python train.py --n_layer=10 --d_model=512 --n_experts=48 --activation="swiglu" --router_score="softmax" --routed_scale=1.73 --router_logit_norm=2.0 --groups_per_token=2 --init_std_router=0.0169 --seq_len=384 --steps=6503
Below are experts of layer 5 (counted from 0) of a mixture-of-experts language model. Rows are named gate (a neuron's input weights, with its number), up (a neuron's input weights, with its number) and show model dimensions 0-255. Each number is 128 + 32 x the weight over its row's rms, rounded and kept within 0 to 255. Numbers have three digits each.
Before each expert's rows: a language model's description of what the expert responds to; "mostly gets" lists some tokens that are sent to it at least half of the time. This comes from a sample of Wikipedia text that the model never trained on.

# expert 13
Description: Nouns for people's roles and relations after the, his or a, such as administrator, manager, player, father, children, plus the verb said.
mostly gets: " member", " player", " said", " members", " father", " role"
gate0:103153169164118159115080112154147120155159064136127171102150085104143145203101102122111138099122123135071157105112207155104138140100126128155154098111150161122106163136103108123188140099154169103162172131125158173132153096109169096072093176120135119154135114160156112136156161202193073145165155075135151088132081149143196108113134154135206125076096113103123093082177148186141051113171120176087183102065164138154158129126093136143134166104120075126193161137124133080161090148132124098089107169152120118183152205106149195125116133133111199142126105139095103081133173177106162169104046138142179139161084093162151172109106108131086139155132183158106107115189133174110175100132099121153090145193124139175115106165075150075140134188102147108110192124143153115153114122123105
up0:104120177187084164147099112172136154136135070156092163106177109119166143186062075102123123092133122133072167099098209123111127146108121124125130099133125139134095141140082115122186149119144179111166169138116163166150166066135172101077098150105146129127144118145159128095153156171148072169129108070142138087112102156136180113111140142132171114076114096097148088097158131173139070088157127183066178098037180163135130142139095122140115144116144056115190170162142143095178090174138128110099133188162136123178164239086151203107102136139157163126110099147139096104143160179109163168111057154152172109178098127133149163116100097132072151160124193145143118099164148162131163086134062109127092136205118122131112110144089139110144124182111127126108154145116164104143097125118126
gate1:133093110167144085160128140120099104068135074150130069127102140088155098099127072160114148148157147127134079119110089143204179100145164085077184199108147160057181181145105181102108132144150043114076089118139064076166146111116075092167103148155089132162122175138174142109215118132151149072160084157123156104184120082150120129130127111157116103155104130148092181135076112130122136114159144132132081085135086110087156096120155115089080115086126140098154115128150126184145095199096155102119134131091147148100152142141150142070127081127152111109179128135155160130077135163170123096123150116132130154127133161133126112189139109138165131072129069059174158131116073092081107111088159148162164135100171111102101138092108140142168135134135143174111118085190106152136159195124165
up1:120109106146182080168093102115089106083153053145165079116107132085120092127135066146103117151166131121118055148128117127218147093130173075139238172114132169095139168182122150131116138120115087139108102106140106068152156128122076076161080139142092137143078175109152147129158147127173140121134078112154155100190144071142100122114119114146139128195109133113100201151069103172096122132161156172076098082094109115122143070113155090096087122101140151118170116128155154190142095182150140125096133127134145172106135165137183147103138117109101087108148131144165149092092091147155139073127133130160125141139077170147130077149148090143177095081118110087154154182112097100134094094098149156162165104126139138098108193069112184130161135145147140139150173096172076145139124183104176
gate2:177102114158100137099149152100146066172148107166175126101111145061087155089113105118130117109124102175162127111142108182142169147112172123128128154146173149131206170154131110111174155134086145118163107136116174086101050186168197082141126167071177132123173139137156163164145124063092130131124172137102145106113103090058169177112133151144048117176131100133089138098138130147169133118141137135129189058074164113165153172182125174097124113112144173130113112066115119138132148132094043127174174133148077071121125148138116124196173142142166182190157126158140087126140127095175112131165142097078137101147068118251134148115104158122168137096101134101180056116057213129153225129091167130162177134093080179101173141111079172145147106168108127139156155100138128121088165156090080
up2:179078119155126115107138165106141070174166108170197135089124148062074160091143096114110107089102094169184122102148112188139149130115150128156134146144181154120192172158121092097171158141095140114156105154116194086095062194171194073166147155085163130117168140144164185186154132078087123130129153161118149110120073105063172163115145140146047112178101092133090132108130145148154132120125155128128163065080178114163156160180125155110134098116139178113136085079095136137109158112098061123173178133114063105135120140144131118202178148139150200185157131172151094125111127110169122109149151099087137115161076103235130162131114150111154130076104142114166082142063211117134191134096189128161171132108072194108138118095106184114146102167087127134151148127134120125104161152090129
gate3:112103187060089058061095136160116159140169130130146152088157129121113149114155088176129095057140113139073133121085118124161112084133073146098126095128176151087127096141124107127176058087184061140113137146093071188093161133173134091082158134182141148132138088109146105134187141118088135045108159189033091189102122134138108124086171064121092126142085145138139075138123098103147101119095179107158114106158113136180130099152131126166099128118171110064110159154117111072115134129105158057161142144124139110154141057101164142109131138111118088171165124140157145107112164126119082073139107158143106154134098117120078162072075085187106106121059156160133122130158148133191145122159106118100105113146107111108116114144127119129163156096144103118095118154108120175096162076145161
up3:084094174050090029075098153157107140114181131108155111090154118137099119130140094174148080092119133117083141118076146104173119092128098128112104118101150167122124093153118106135176066077188056148114141150104114191084170122178129094104150146180142137098134072140174116143202128114081145085111158185071089159087129190156114113090156080119087164158095145141130109141137094110156052138096154116129142097160122121179128096135154119203101109116149105055131163131104120064104134124129153062151132160131150115150144078078129124099151135102107120160124135126165161131088151116137097078142115155141109146140112095095082165074068042174088109096094147161131113121154135132199153123139126116096123131128109089102120122137122137130185154130134146093100100136122130152112179044140130
gate4:125092114118065105124106115110132140103078148102145078094120111161159127120187178171206118089076124152159104099094094091132154149162159131077157089101142120070196132122099115082118044149166138082112123117104157171096141101138148121082139149218145110158123110218171128096163087103065157132109155120098082119096079134165113142143108103151099150101165075115151062141121147108130071171139136158133157099170136165120177140153132134119096134106111108187102125140133086142127178092105116123118181103105153125109215164117130113167137101114123135115186137099165123115088112138147188147167113120136133134171116152175126121102141108162107163132120111131142184143173123150095093096143115164168085116088130115134077139148103087131143131115079120155139140043138126086107150111086143
up4:130167153142190149141159150133120113137156110161110211147127143084104129113055077098055144170178131089108146172147163145140120092093089128178100163139105137185039111118132117162143219129130110162137126140137100062168118154112122106155101119029109161087134157048090142146097157144176095127143102133174197131160195126096152123117144145126164128158074169140123170109130115138105168084108125098127082174084112099135084127131108124127168121131119126099151128105107136098115058150135134114129080171172106124116052087130144138090117160159128141147076138160086131144170131111098101110061132124115127135093153099088148125162094157078159078123150110111095072135071123120151177148131137089092176137172110123106169142109122170130092113165171120104101116200124159160138092141153116
gate5:077124187139138150106114099113159082183118146145085143136152111166149121131116071165149155140051112099144145098102102111138133137141138106070161150136137159116103167114083163110139146154142151107165157150145126113105070145126133140091136135120107115094101168163197053071133084149148178120131097173121097133152128141133164159137096084098114138122122091132066119142123187130175124117150150079081109153044138126123120148118193165114064139099156162091143166160113141193092107175101161156084103115179203115103125086111160117109107133147156129126098120108127148076168094105202137161142195130129155069125176109114179116080153131132150098127130093151112144122146090125109102180087086166100165087138119094215177078078150134152191123163155149161150164163070045151127136209082186
up5:176120062093116101194139165164084176078129114092145120114124129119114098102148192109100135108179151156090106144126114138121149158121100135148113072119115121097174100147150117131141121093132113152113114099077119136110201093129132076154085157151125171145138075165108212130163159087088068122133149100131110129105127077107087120116125181129145123149107176129176157109130060094114103162165091149139129121223098154145135091121097130141183137134118120163100081098175130091199167143143092131144150144089095141138128188138109157149192103116127085141132167142118135152092132191065113107119096130126090156152083137178069165187119098125131129124110145102130094124077176114112136126181207114174090119126163164062098187168089149128065129128120106103128113094174187132113167083156092
gate6:133065118147099090146157132084130102107160119102092082161106166194134119103107108104121111116115144099140172090096162110125175129118082081049099077136158168122118116098121098070160111140112092099138044101127122148149141131152098123128113127149119072119099187182112147095133095171134139118126080173096122116171109110181120174109114116105175160152057114120122181164119124098088079093142171058140145180184124098111115127138127143127092137158147113120148136107120091204130210097141120147115118101137172114150191106111123135099094163168130094139152077186081086151122192127115146196155148145118120174146146117148128134128158116130092065132173164124166151117111185100134136187125101109116114126128109170137129125154174120124146153113078103136159169185095136144113159100129105
up6:109185123101174165125123105158116155136104154152129147098153086041135127127134110132128177162161103130089122177144113175139067134125154184176147165129079087128126151157111163194104180121139143190121198143136148123107125150097171113123136157122139148140177111074139081184128148090123128130124145102137109115109151161102116054151125091185102104122172139118138115128153117138173186162104064178125090062066119150149149129132128127100162125114118170161115117165133160077133094167103125102121108143117111169114106161165124111125155102117133164114148170075194156099151086116171108068120101090158127076152133144101150098141093135102165201117094147125070098152148063181104148083136153133113122130100149079121127158137120110163114111120186186114121080107149143121141112155138161
gate7:149148127146160167090133112102100068105115140144171132080104173127115142081138040162160047136148134135130141090059192157144118144102137136130120104119106176129141129118073145056107142112124082131156140126137132163151101120092106162126068128153098113200119128184123116077172100117113179178090105111105142144155148131170142102127131161173160087173118125181083141077105118069099139139169111132137152121184121161108166132161123108067153151119167111095180112107179124144140101164068094168119160106104178119148130064095147162096127119142130110111194166144116100090163136125136103133123092183174130101164129100114163119159117035134103062065130103097085172115177071082149168129094206149160204179155076117067127123092086110160168146079104178151164152081158188120096152145159161
up7:097095157134097070169134157138116191156157126124107140184150095125141093159104215099083194127121124133117132154211082119105143109162117123114142158132151074132105137108208096191156119138153154145095097143111129102100130132200136092135186146105170148041112140062129144151093157133149067062177130131165116117105111120096148158121107104063097166091139137077159119191165142202161120125113140139127103142104150108150086119116127142183116099141098156170075160129104160103106168097135179060129108164156096140143113185166107093159125137126137166139071091113155140154109116115122150131127169094082117174095111143121116146080155224145154201158135165143159090113084187180103068129167074108134074080097172143204132123170193149084081110153158087124073068170089085120159116118125087
gate8:125115142058146128167162115091131106127128081153132183154114114117136120090137169156123191144185076134130112153106142131099162103097121187124090102151155121147101142151132111125128129101094084105074102065036134105166141185167139167161189061140190132083118136052097107107102105113111098095145119157125095143156113139169112113164156101113085124143180146167102127085118058111143107168090114058153101116167127076098145087081134152168141152133157175158132112096104130147123179164148192124066180108138121103117130079133142046174081157150145065127118187179083088120117119155094111151126130135129120210113115153132063120133134172051132104113136197115131107145108105178055076121145140161167117110103134119129113141134182129118067128143143144099101101128102162121159070121125094
up8:146139121220096154081118149170115133142077163119160098116142136145115127184124114085147081123073195116138155112136126133146090115156099065143178143114097138129149132123137160144124152148179166149193139198218133140124095081080135118112092197096072121182134120207151119151150142155134156183120141092121158118098139117074122162083089159133146132134090080101168118159119196157122128103163148160093161136090130170169101187158126116096120120135099074100123142173127149121116086088112049128186077154117147135127120179133128235088163094130097199113129070096169177109128134091152126093132130117115136054138138103168187138112108100209122135152136044143158157138124154064190179132111137131090136132131103120103142116121086132103204141128120120129137139127141096125110197133157155
gate9:131141167128127150086135090105176136175131173134089101114120128137133071169141127159167120136124122125127087121124140165131118096123113137159153095141121125097107158155111186178136096093102075138119124131149116090065189122106182141109157110106084162142107190097115082150138125181175105174091135198149091102149144150220192123160152130144156119146089110088053094192154129122108112126120186121122130120113112126035126121148115158116103122188176147062198082194157174181137098128145105110099203131126161132143103123140155122076094111130108119118102156157150114096153038097155150129122167163148149143144123131055089166115132107126133079124114067151095097067164180147097127126116164139180156119210119165105111141103065119154177084112140088120155155142156114101165091140131133
up9:129118096136126131187177159152087116089111111119163144159136162115121168084111157096092146119136143117135164138138134086120131156121144137090081168117147120161129090111135060099115130157160189093125108110110139164146076145180094118124114123162183087135158076154113182097140122082089132101176130038111137140116120115036112108131101125130109154105152174161193138098086141123156162159125085106160124133113119123212125133103131126163136139060103088156079141057075092054119149137090119152127049121132128140064162113126142159182158126117135131154179100108136149168095201109105085141144076103108081160137138099185178095162123141099142182128173183113152152186118133113157112128127075103069098119065138091145137116164191141119089198111132185121092112138070135149099150096111092
gate10:094112151104093113174127126160093129125187159105145132107110151130145129133095145177138066191119140132040112139116122153077196139071125131144092102116115123078151115139101137110158111086130159175203176086096079078060179158074158122090118102106123111113195103107127118097116164157196067180117164067131121141122087144142132129139195121098165117141132139131130101144207119126141090066117163098120135197147047157140123134165109134113066125104119131102148095138102143133086182146126155078122083163102130127097194122131163140145137136136113157162135054094124142111197121152117179161126120212135113154099104095111081160113127127107109121144143062132114080111116171133137107117124105150101125153154126146167078157156190143091117105144095118100189161112159141121145128149122093
up10:170133087151170160116126119086164106148071115135118132166140117150096148097149082121135172035141092141177121117145148122143082148144153118134136136131158125152077136118149123139101160135147104110110102191145158170171086108157096137166145117127081144132063142158127173158141081078078181092119107147132145157069138120122126121120099100163117119104113134124120140111057143102113147180109092124147081070093204150121130115067140139148147111142141125161128130104153134102137088110129101185137188073122140135132057144125084124132125140104145123109118179121148138151069141096159087087206137028143137138153145138147175147119123094139102110105130195140115151134155085103172136140105115125152157137120147118097160076127080119159127188116147163143094095148096123180150120079112140
gate11:129159153126117141099166141151126153101126160090108115145125159102094124158165126172139159160112145095093124112167168125105122126188107185113155163228097094119100105134117140117168150112122146079188123105114124100173160109159106123077162128071124154139098205122180108088139122141120132132131155115150087112122118159233070121164049147107182146104115182087064116128165102105149082128112121097086166171117141109117130203192121115132114091144158149180159140165103170115089093117137148142127167125070105105157076174113141109121081117156159200163100197096173093113188117146157106152121137089115094108207109137108094149149089163164166216157150120202035115116122095109095191186087131080088168057170147113111114093096093089089139141184130111151095106135098078153142118100117156
up11:153116124089128109146100099111113123150127093160148148111159109156150110083111130082121083117128107147168138154093076125154133127091130083157114108069138148113140123129147090158100089153125128200082136157136127166089122133142125126180120122186097109136150071141047166165121133120121100113114117131112134131094121105026152144090198106111066136170137075154154137139138126140111160121156130158171075083094129136147123060079139160137148161111095119078104106098168068134147166125120090105135090111173161144097174103139105127145145145093086052111165061180099162139080138088106144121122117146131160172015159124137158119097149069105101040088102167070206135123136186137150066074167105146166069193107092139174138152165175186151140126062118146100171162127115164100136142140163100
gate12:107118178126074160093145129067167157106162155161094123127127059141144180166110147082082121146124133093106141131185112081105056184141114158195114075084119106114139165099125106093141117097143166082123088164138097130094080113150135136102166102106149168102103142140112134089104154167117097152112106151189162138134049123145144104164149109170134115133208143124104118182151072130171118096107123153160163096099123116150148123165113136164125110132074103096122132162072172131166193124104146140176143101100131157074165119132116079117139116088046199138161088123128120103180177165149104107101130116123154126103180118081128115115130137104128114129122138146102148135134188141208116134155136118159101181107081110160172132095189080163129152116151052085144111144104126126038141148123138
up12:125116143135088138110169116037139130126163176150102156104118105135109170166119148098063142172122132076107134156166119095102095162135116149199161081108134098127138176102133076116161105112149181091097110160146094152133094111155152123151156136124128111079093128106124140112070163153125120179116072160164139168082055140116116093142165094101149095157143169108093145194170108096158105080117119162140168121087125129173100131193129113167150087158094112126125143135080180134126181117101149117158115104097142154071148116131105106130164138075106167152131056120140136119159153141117111119126128108153135131161156117057103150106128123120128124157146141126119155123128174170175123144164135134127110198102089109158160119128181078184145141089100064130166125133109113157049174152132129
gate13:110115154136069166121158136087127096143106087113140165149227161139155131069101095095141103128092135155152122148145147114153158083161119081101124177123141095154108129138093136085099134119123166132088083071094129143177134149147129128160098195063149105170095149119119176147091156154092140149069146091114156113116175137033126129112139115147103091142168104140123128191175126138085125134138194068115184113102112113071088139136109108108134072164158136138165145108126106097149090067080122102155162140130128130110135077168077106120141077132172182123095099175130192123066142087157163149146093120102130105162113101148143139095125124144111075086061151110141202146155201172130195147079100086103092156146110111071102042166144107166169136169079104126159154066166112120133149103159159
up13:119103093114105073152116119167138118120147153137112091111080106132101109186135131152146095155157093143120111133084126127137131164125122128124073106165115157144111123125190085174159163124160105142181183142148106169100105122103110140112139068199117120096140103128121097120166164086124112135166115191134112154125119144178141164111096113112129187125080099098170166100100115110123158126106116162106098139162133111192163125090163154126088170071100103067113104154125140162144182153149066146085079100101130117139117112112142199166113167151109057153174096069148094108154148153083078078129141147136128139134124144133106193131128142060150161182144097152132073086098109103163121128156120141119105137106106085178107209152158123083068125070118200121074128170059173140104163102102100
gate14:140128083162093101122096146119120062151099064084140167116115172103085163122138173129195145119149100094137114105134115153158111131170124161142142122073121135098168092211164166127094095183090147165131179127142105166166095116069155117168111068135129115202139155150087110188155087140143105155139159114108228134137145090118143108139090096095115193158166111170154172146110130141103161101120111156180127095066135091174095070067143171093148176121148126123062177180149164111144111093129110116121116071108141108180138116122118207153121095131124120178195120088131163146138121109137106118129118144068133151130083156141171118139163168108115161158102117093148099130133139125129122148123177147102105114173096046137106113181134145103100150180119115161091136140109083144150117114114085
up14:151135124138087088107109163113149064157131047135132150110125152125087182090134154131203154123118079045136132097114118126145102127171117159132151118058074156089159132168161170143101098193108166152149166157142135166162111129065169098116126043147138117185128151118072095177127113104118094147098147122143212096108150100123143108159081107121119155185148080173134121139112128146107130063140151134157178093032094054205113097062136155090148185096142143105095170157161160096176122113127128122130109072148143135167151107104104157182115137117129103129206112132131175153131122077087131136120127146068113106101097136129162069150162120079106126178154095120140106147155132121152141172096164118087100122180118032150086128179125134145124181184153062147131126175086103129149134174109089
gate15:154192156147082170150121116098160165116143152184138190163100116149129125114120084090125124107106142027107184116111153139117114170129152108166132154135126182100134178144112139090158119057149104117116114186097158073094118103112156191151178165162128117116106158126189160186138067136218184103167134202128134074150166090123135090159114195155035123140117109167128150143074117180104121117150137118140156150150178190113109067135118133067131126130093129099184135134133164116138019182153130134114073152153071155116148158077113110100127116131120116118082132119129074157070083197119122152126142113160123138128123106131111120179081121158085161107133144146073154186122183140175152179091176166096191114155144068133162183063146132092132107137175071137150120104085114120084150114096163
up15:130200172142095173154117128146197178108136123167159173136113127141113130110144131069079149111140121056108197116110142148108113165125131094211140160121124163135110189143123116083106139106140081147114094130111198101131122079123159201135143206171155123135146132121181155178100096140194171100114141154133128070128183086127113089130084225126048107118132134150126148155101122172092135107150142119144143125155181188127119024120144161092139144136113179135166161112159116159137040194161131110086078162152064137119135147062106109118111134110111097135091142133129056156040127202126081135110109098136123095133101118129136133184106116159091162119129159143060131168106130176184132166116136148117172142137172058146149186085159136101106090123153071134157131105089134109097159117139192
gate16:104118120088216141092103150179135128149130052107144126102183177116154188110095126142115141128136115104124132152139159145121148142163133141154185139149089184123182145131101109125138140126120174145117133130112112106143102117080132129093109164114112067113188101133127150178093143149170113164111126150102113094119190101147121094076165120135099118092162126159124144122127087190087093120116160137127169121126123106128080213161159166191124096176151129102112131171157140056105090175108099086123157123112134194137111181126121125103121107138097057160158132134079125083181149125115135120142111020147132135127147133120091117043067066196103137137174070151105091124094078134167111143125108151111132122170159139179091092193155108184102126134112113146214142153111147129088101112195073
up16:132120135139050099138105102084103086097096223119156089125127115136105122138126120158129120119144129153087114140111114125115111127094115171094055111128196083124054103101114095183156126150137064128115133140133139152142121128142117130157139109107127180144089164130192134089175140096071185100116116172147142122129092135157154136196115117127197169188097157103135116144137127045156171141123101107134045133153080120106163093118081106095119127099103143159107109118101099143158188125168144141095113173133132076098116107141107121140120130099124198085149124084200123166089134102157173148169089185116158124151137128126148100174149186075178129126072178075093134113147154121111175100084125090124130143096119147060165108078100094107187107067097150152100094120169161132163131131080161
gate17:116184195108111090088150098160113143118156128068157113057118190156124177052182215151097124101109179124132122157156151115108168093160136104102144126098152145146125161143100100095165077205154155124104088112107150160110124129106104145192107084110134067137085114108140153120176109084092082148130135087122145117112158142107113145135110064094147171167142147045109084080127135163109111139144123147151082137103125126140153101128113146154075078146196090172125112177105097086173082120148117103081123078136117112135091121155080085127125146115122190140172105150137149149136141119149128147152130138167127156121117143136122159177114186121116137074137093145154186147170146144146166104123123118122154145147143125153154158117073160122125133151135150133120147173119088145130085081163070
up17:156085067154146174169093178092147103161094131154126123188131045100116080198090047112148135136140075160138129097131102139137093161111123159165104101155090148126138116124156183144080208104109104143174186147117118085152115132146138132075131180148116166106175155144113107103081144145173177137125120150128110138141141121151143110158145180138116083105138081226142155152140123101148150151099132100121153109119116137125134164120125129108141179136071186087152137098165175149084173151067141152175157151130115128121161127102169163135125135153101048128113148105129109100132122145106098087114151108086137109146131106135125091084126080172115131172115154115104092115079123115136070150127142133148112118112111131109108099118171120130129136106136129115110088081156152097120140156104172
gate18:109127095128110120123139168116102166105124122099118021124126130144140125122147144107179150099140103091083149136093087144147114104127129193104116065150153130164127126070115097124117127113158124164242122187120155158164185198128086096092118132113146146141194123114165149128117173131089132167116155106064120135115114182057109148104132122118072155151128084156094160105138149123093201191200146080158164121116212119124114136099163231144119147128085151135154080133113086150086169140131172101171157152162092126177133112079148113120129154112058146162154105112146153089125141059162112134146177166126125101141148147117082167103094169080119124114151109130108153147158150161095163152048110148121142209160130146125086128127159183115124130180057147141149143113121201132117109141159080
up18:106114114130135151131146163180080114114139142128155036094149125156112122160173108121142132098121125099061113134127099132141126114187148196128078165134136121198155136068072122183092110149170081203179073164122158172106182201140134109107116129158149104109184182132143213080197172116080140182099149114098122162162112135086132166160138146133116178102125083116102152116114164087143182177199102082185146182147193165117117136118142238133102146091065195122132087090095106163078169138145139126157170135178111103160114140111141143099123162144088117159152086127138103122090119094196109121116133149152094152136130132152082161093111117106130115092098115165132124153155111156103185153055068136123106205173115142144087065161160150133128117177102142108162117097133194133161143106141144
gate19:171120201142156113109152141136125126148104100135133119132125159127159080141106132073140090166114158149109183111103129099180136143126100101169178155140120082101147125139094123098195174141071120059114141108077151099145051120126122146104129136153095120114180104175120133108114155081207083183132126133107161147119084194136141165150144156090086109103088126098159181081158160166143109057101154137116148120123116183157053151130083183137166141141085097134147130097140209103147109111139144126147125163119134156129146082177145115170114088087137092157104095142112110099151145151112166123086074140125171142140090167193134146059153087164186141171131074104180175159121167106113122192195139143097130129139123164082093151164075132146148076174122159134130133121152164101164136146140134
up19:105116031120098121162097116127123141108143168104100137128137090113103170099158119178119176108130114137155078138130143140085120128141148153101079093126129187169101112112151142158059085122183134192154090146161094146099183130121127108152124131104167137134082150093153136123139118163041174073120090121138105127133175049131093103128106102176164143148154124149090085175107085094119159185147128098148108146126138067096197102150154061113082112109167152121118113148109058179121166144106108154107139094143113110139106177087101133105158161165122160098157158109130143165083100088145077117147194115142092099125164104076165090209081163098091135097140172162095084114148078128152127088068108117174107125120141091161161124073187139097114164068128091107127107134106101158073109126111115
gate20:141120157119101107165162109120108133146115146109140119103161126166098168187116121125143181037119166122156170153123098125220178097111093153118150142117123062157161129109097089147169104039139132092051119097148167106105122134144092144183123090123133135096101210110121140157153135116151157111081146131144105121116143081170147095145107155128153131121114117079115048118092158077133110137152145121114140132128124154065147113170146162097091125170145143108183159126099114141160114180157113147117123201128067158092085128175164185086162109158048092172173159139140130117131117144113111129087089116111154162179137102129120079139110122152153098121089155109076115095162157081080094146130129098094109190167129120094116049064121120131202206126219146115156136112137119115164088153100122
up20:119159155184138077154213114109151141136139134154141094112134103139153152185138116145112189071132182105123121162100113139223162134074146130131149131112100109137175150130109112113135129041101120075060108128169111077100096166092137167205109171147175098115067174103146131160085169137173173129112138143160113089167099132207159077149095165144109098150108113118089075108088204114101079122144150131131125127151126150070123099142095134074129121157143161130155141144117118162138139151168116114087163160174081137132121115161146173058126127190094136141125167119141151108112104118151119107066124151120146154146144124133106096133118129111128104149105144105084142113169164113085103118098131151130146172181139120115123123029082093126179160126230113117156116126149147134130112163055095
gate21:156133165143117090105158138110133149153093154106050122181123075097123173100139161160152106046098115090148112141092087121137132089133132128118080085041182139116117115146087141163080148085147071131088119157117133127151141157161099148140148094112073127141088150110154130104152046132144124142156163193129115100103167164149161105165105121101154116129188100118093152137081134126103070167124119187072166168136104136079164097063130130121113135210125143089121169119104162139142102066167109112113199113129125130161105134132107109038104135147131060127147098162166110137115128123139155132139104109128162117137086133189152139152082150109107081146157115138129113191169104070094100104118132067131124124093080149133130117178098109108203117099102092124111066097118087125181123122103136
up21:115123185136108148109145141085185138074091167116135158184107121142131122137128192134112128080109151128092171148120128133146119065126099099125103095055195144097064151190117073120132141119051097134153133150117126124127170131166148147104146108127096102125094145156091131066166058118099096086123145208131130105081098156170173095169103106083106134156155092124076161198094171142123108184120105112125141156137115132085126072093125135068090137184060088115135106147110163151158115167135115106076165094140129137130087097144104132065111131152172130145147100171145107118095111076106161143128107136187150150159106148161139187117090091118113094187169091153159115133117142133117118091112139076139149120110067138101120143166137140103202118083094104143124038168117125118195168155121190
gate22:099148119141073130099135161143143084133166188048132099141168162083114124143107060125102074072120155154146062109159151118144148110101170078158174167100114185152142126102121144129097132153111137147083149151150142141114198167159159124122122141121093089104213137055132107099141115077114140204100185136148121116143173182099141047124103105115117228103098137141099137110123176152167145111105103114090162157191112164082137144149147125115079109159130102143134114119104129165110137151093081140145141125161134080089134125083175150104146102091153157118121153129044117111098158111116119138122135174158126098144140114182142115134111138102126169091130146133123210091153131130167123089140108120211113109130069120135111144109144113132194112125169125083169173134128110093107155107143101
up22:075147113142079127107128146167126108113165215030099089121163145100130130123095060126141086083130166158127082118164147128137141113113159112161159152114120146150125104145125128136127122144108166147119157143145129141110231152168136111125136129122092108104216111057137093095150119092091148188097192134139129140129167176107136051125123086146123247103097153160117125107147167120174147139094098082094138162176106144081125124129145157137094110135112114163162114125116138142133153125119113132166115109154124096115133125055192166129161106080153134099136163118063104110097170122118105098181141180149110108126131147186149101158113149121143172116102150119127199092164124136179137094111106117186128153142064115129107149121165127127199093137162111107158186135127108117088121100144121
gate23:133172164181091178116131138114162137175145154135163173108133108138163120126106115132096111152107122160146154134144101086093144094096111135129162078109083137122127114176133123142167052112133067051134144137166174122128138053078090113106065159130144107119155108138217104145079096085093164150105141144211085134128115122154161113067105094182092157128149143101100097130192101138139083080137117160182185140077089165134138125128129127114156074116111110118193102153150154118090139127169145090134101151135188158075122109123137146087128131143168112117105157180104129094125160171122145153174171133174073121170164129142136106125104137067163145101097151053055179077149124151150131129154150159110129105129178137171102160187198136142188133139165070138157164172106160151057153135067101
up23:149162187139091166070122118128134105153121164166163134094150128132122144094110165109140087149143154159144161135141110104072142084079132113110135092131082134102152123149134153146177080152112099074110127151146177138122105080094075125093105169098142097167128150169177096135118091046102179162134149156189137078128144080106151172078088116167049182111148136119141124164171119166115084139162093130153142126072102146161146145155130101079124086120092093149131138154146143172082117167164126155117095177136208142087161149137117151135139141152182094185115152164123093089106166158062150175182177150144069119141207182200168083066126145071146127119114139096043169086120101178148148167148184159108120124104143116138112182152212146112184159114207107133175138172128166137083209172123106
gate24:133130067111126106152185134116108121168137115097139142162171126129147112128121093097120114150081126085142103113149100127189118074140111153091121095133143130107125161115098098139099134103111108172115154115121159115114137128209100093105132133114129052102188233101132103197149105143119112191179070091139120139131164160099148092127105122197073189059157158085100127105142155088093158100138159102129112151131147179163098100096175153140114120147081122120163148122166126135118130113096091127137092141110143111061184182218115149145090128140075114147106097141157136145149146141077108084084132101083152163092146090089071137132154111113103156115135155093159217095112102138069128146180121164143134059082136124163135144132224144126146100166152132114139098172146113111164138094171087
up24:099157149151166146101115105112130064209111126104157159084063144138112176145098129079146181072109095194113134155098068152136131103154138148053143125101096197114121152045116142090127124103078152169128146170137072096124110106150123105164107119057127132152157093085166156137101157133132108145148115110081145168134139126131111074154103125148123079147162142172125119139121144148102094102215153169099144099200130145089135131188147153092179118171106159143110161104115140128130130124094147142127176118159141110132098120114174159102173142174132171143075186070139112118110159171113112116133146083155149101140102122131102107083096158149147130075086135143100131142127084125145109156104174175099094203111116124141178089083111072150157159138119123109077134077178116173106080146093139
gate25:106133125161132111122109106142158118091093125154077116114107088137119140115156066094174149100174114107115189134177176084125123145095076136151142107102080160134107138138091136076113116094141092159183201106125122136125148144161141126171098074107132058115189119129145105124110133090157178184177124102208153078099148092089154147187078143181148120146151118086075088155105150119150080115193106110122124118066092163105156117119113103108114142078153076074127071145116141078144059085109103100152113115112157115100118153062082088159130127123049100143150122156129115149152110136080142133118149155090128082159152103162125121132157093118161047080137154110074182140132185121180175131110140071193150169137142106160106125128097110075096118172165089155112110108153161147115175139158137
up25:180146111110118152112141137119104131189157167115157146153141163126124086144114147161086103189121124145123092114101068168091154095162198126104133186165173103113143163107195132172132150148090157091074108180150152105150122138107077141081145192132122201148102171086118139132171097148094093115138161144086095155167110156142112113079160129095119168107051176156158144073139114149137132127079138164122160163177180112147073140117138161159120142165082156162116221109131123168095177151108166185099152145122121097175121113186131146120112162105182087151121148090137107086086157092170098144156167142142081147130104157138121111096100187122037187155089098139166043108100061144069123146122159183101153104147087185140126136103139194138142143123124115145109174143108106114166106141101120
gate26:157131155174105117142135121105149090106117112118132195133102168112148171170103164116159067122178114142162144199167145117138085131159102121105134143039134139079127200116124155168126138138131104118145200144161079090173147121157132167148113123073118144105167075153120098132076131170171103220104062114109114141137143106104113166111091144167057119161114046117184112190111099175128144167145179152111029140141127102084109190124094060107111075112146133194155085120134097133167121129094147145190131094156136142135119110122127100178118123141113136113117156132150173168189153146140157138119102088096184100134071134125101178103126123123138116136099163111135063127165086101163155099138143108092061154134113113122171151111138130117211118186132028089140148150177158097141100150120154
up26:117099169173139118129145107122130095115144102133124206137109148131132208175099140157144080128171130136153138179155177081152058145174145146098133140045129149056121175100126140185117116134145102136131206150174105107145151093158126154139116122104119148067156087154109080166083133154135107180105088111167106139101124145124111156109115149158059083161101054136153106164100087146137093140153193152112092150128112134080114177139102046096095072096128134190167087101144129110172119108098123128210117082129154154112099106110130121156142135114114171110120131135120197171169187113088142122103111089109148091142078143135098143098135127130134139138109172092111103134175105118167134112159119110090068150132114091134163142114117107148182144191146007086167151196159192097156136172123145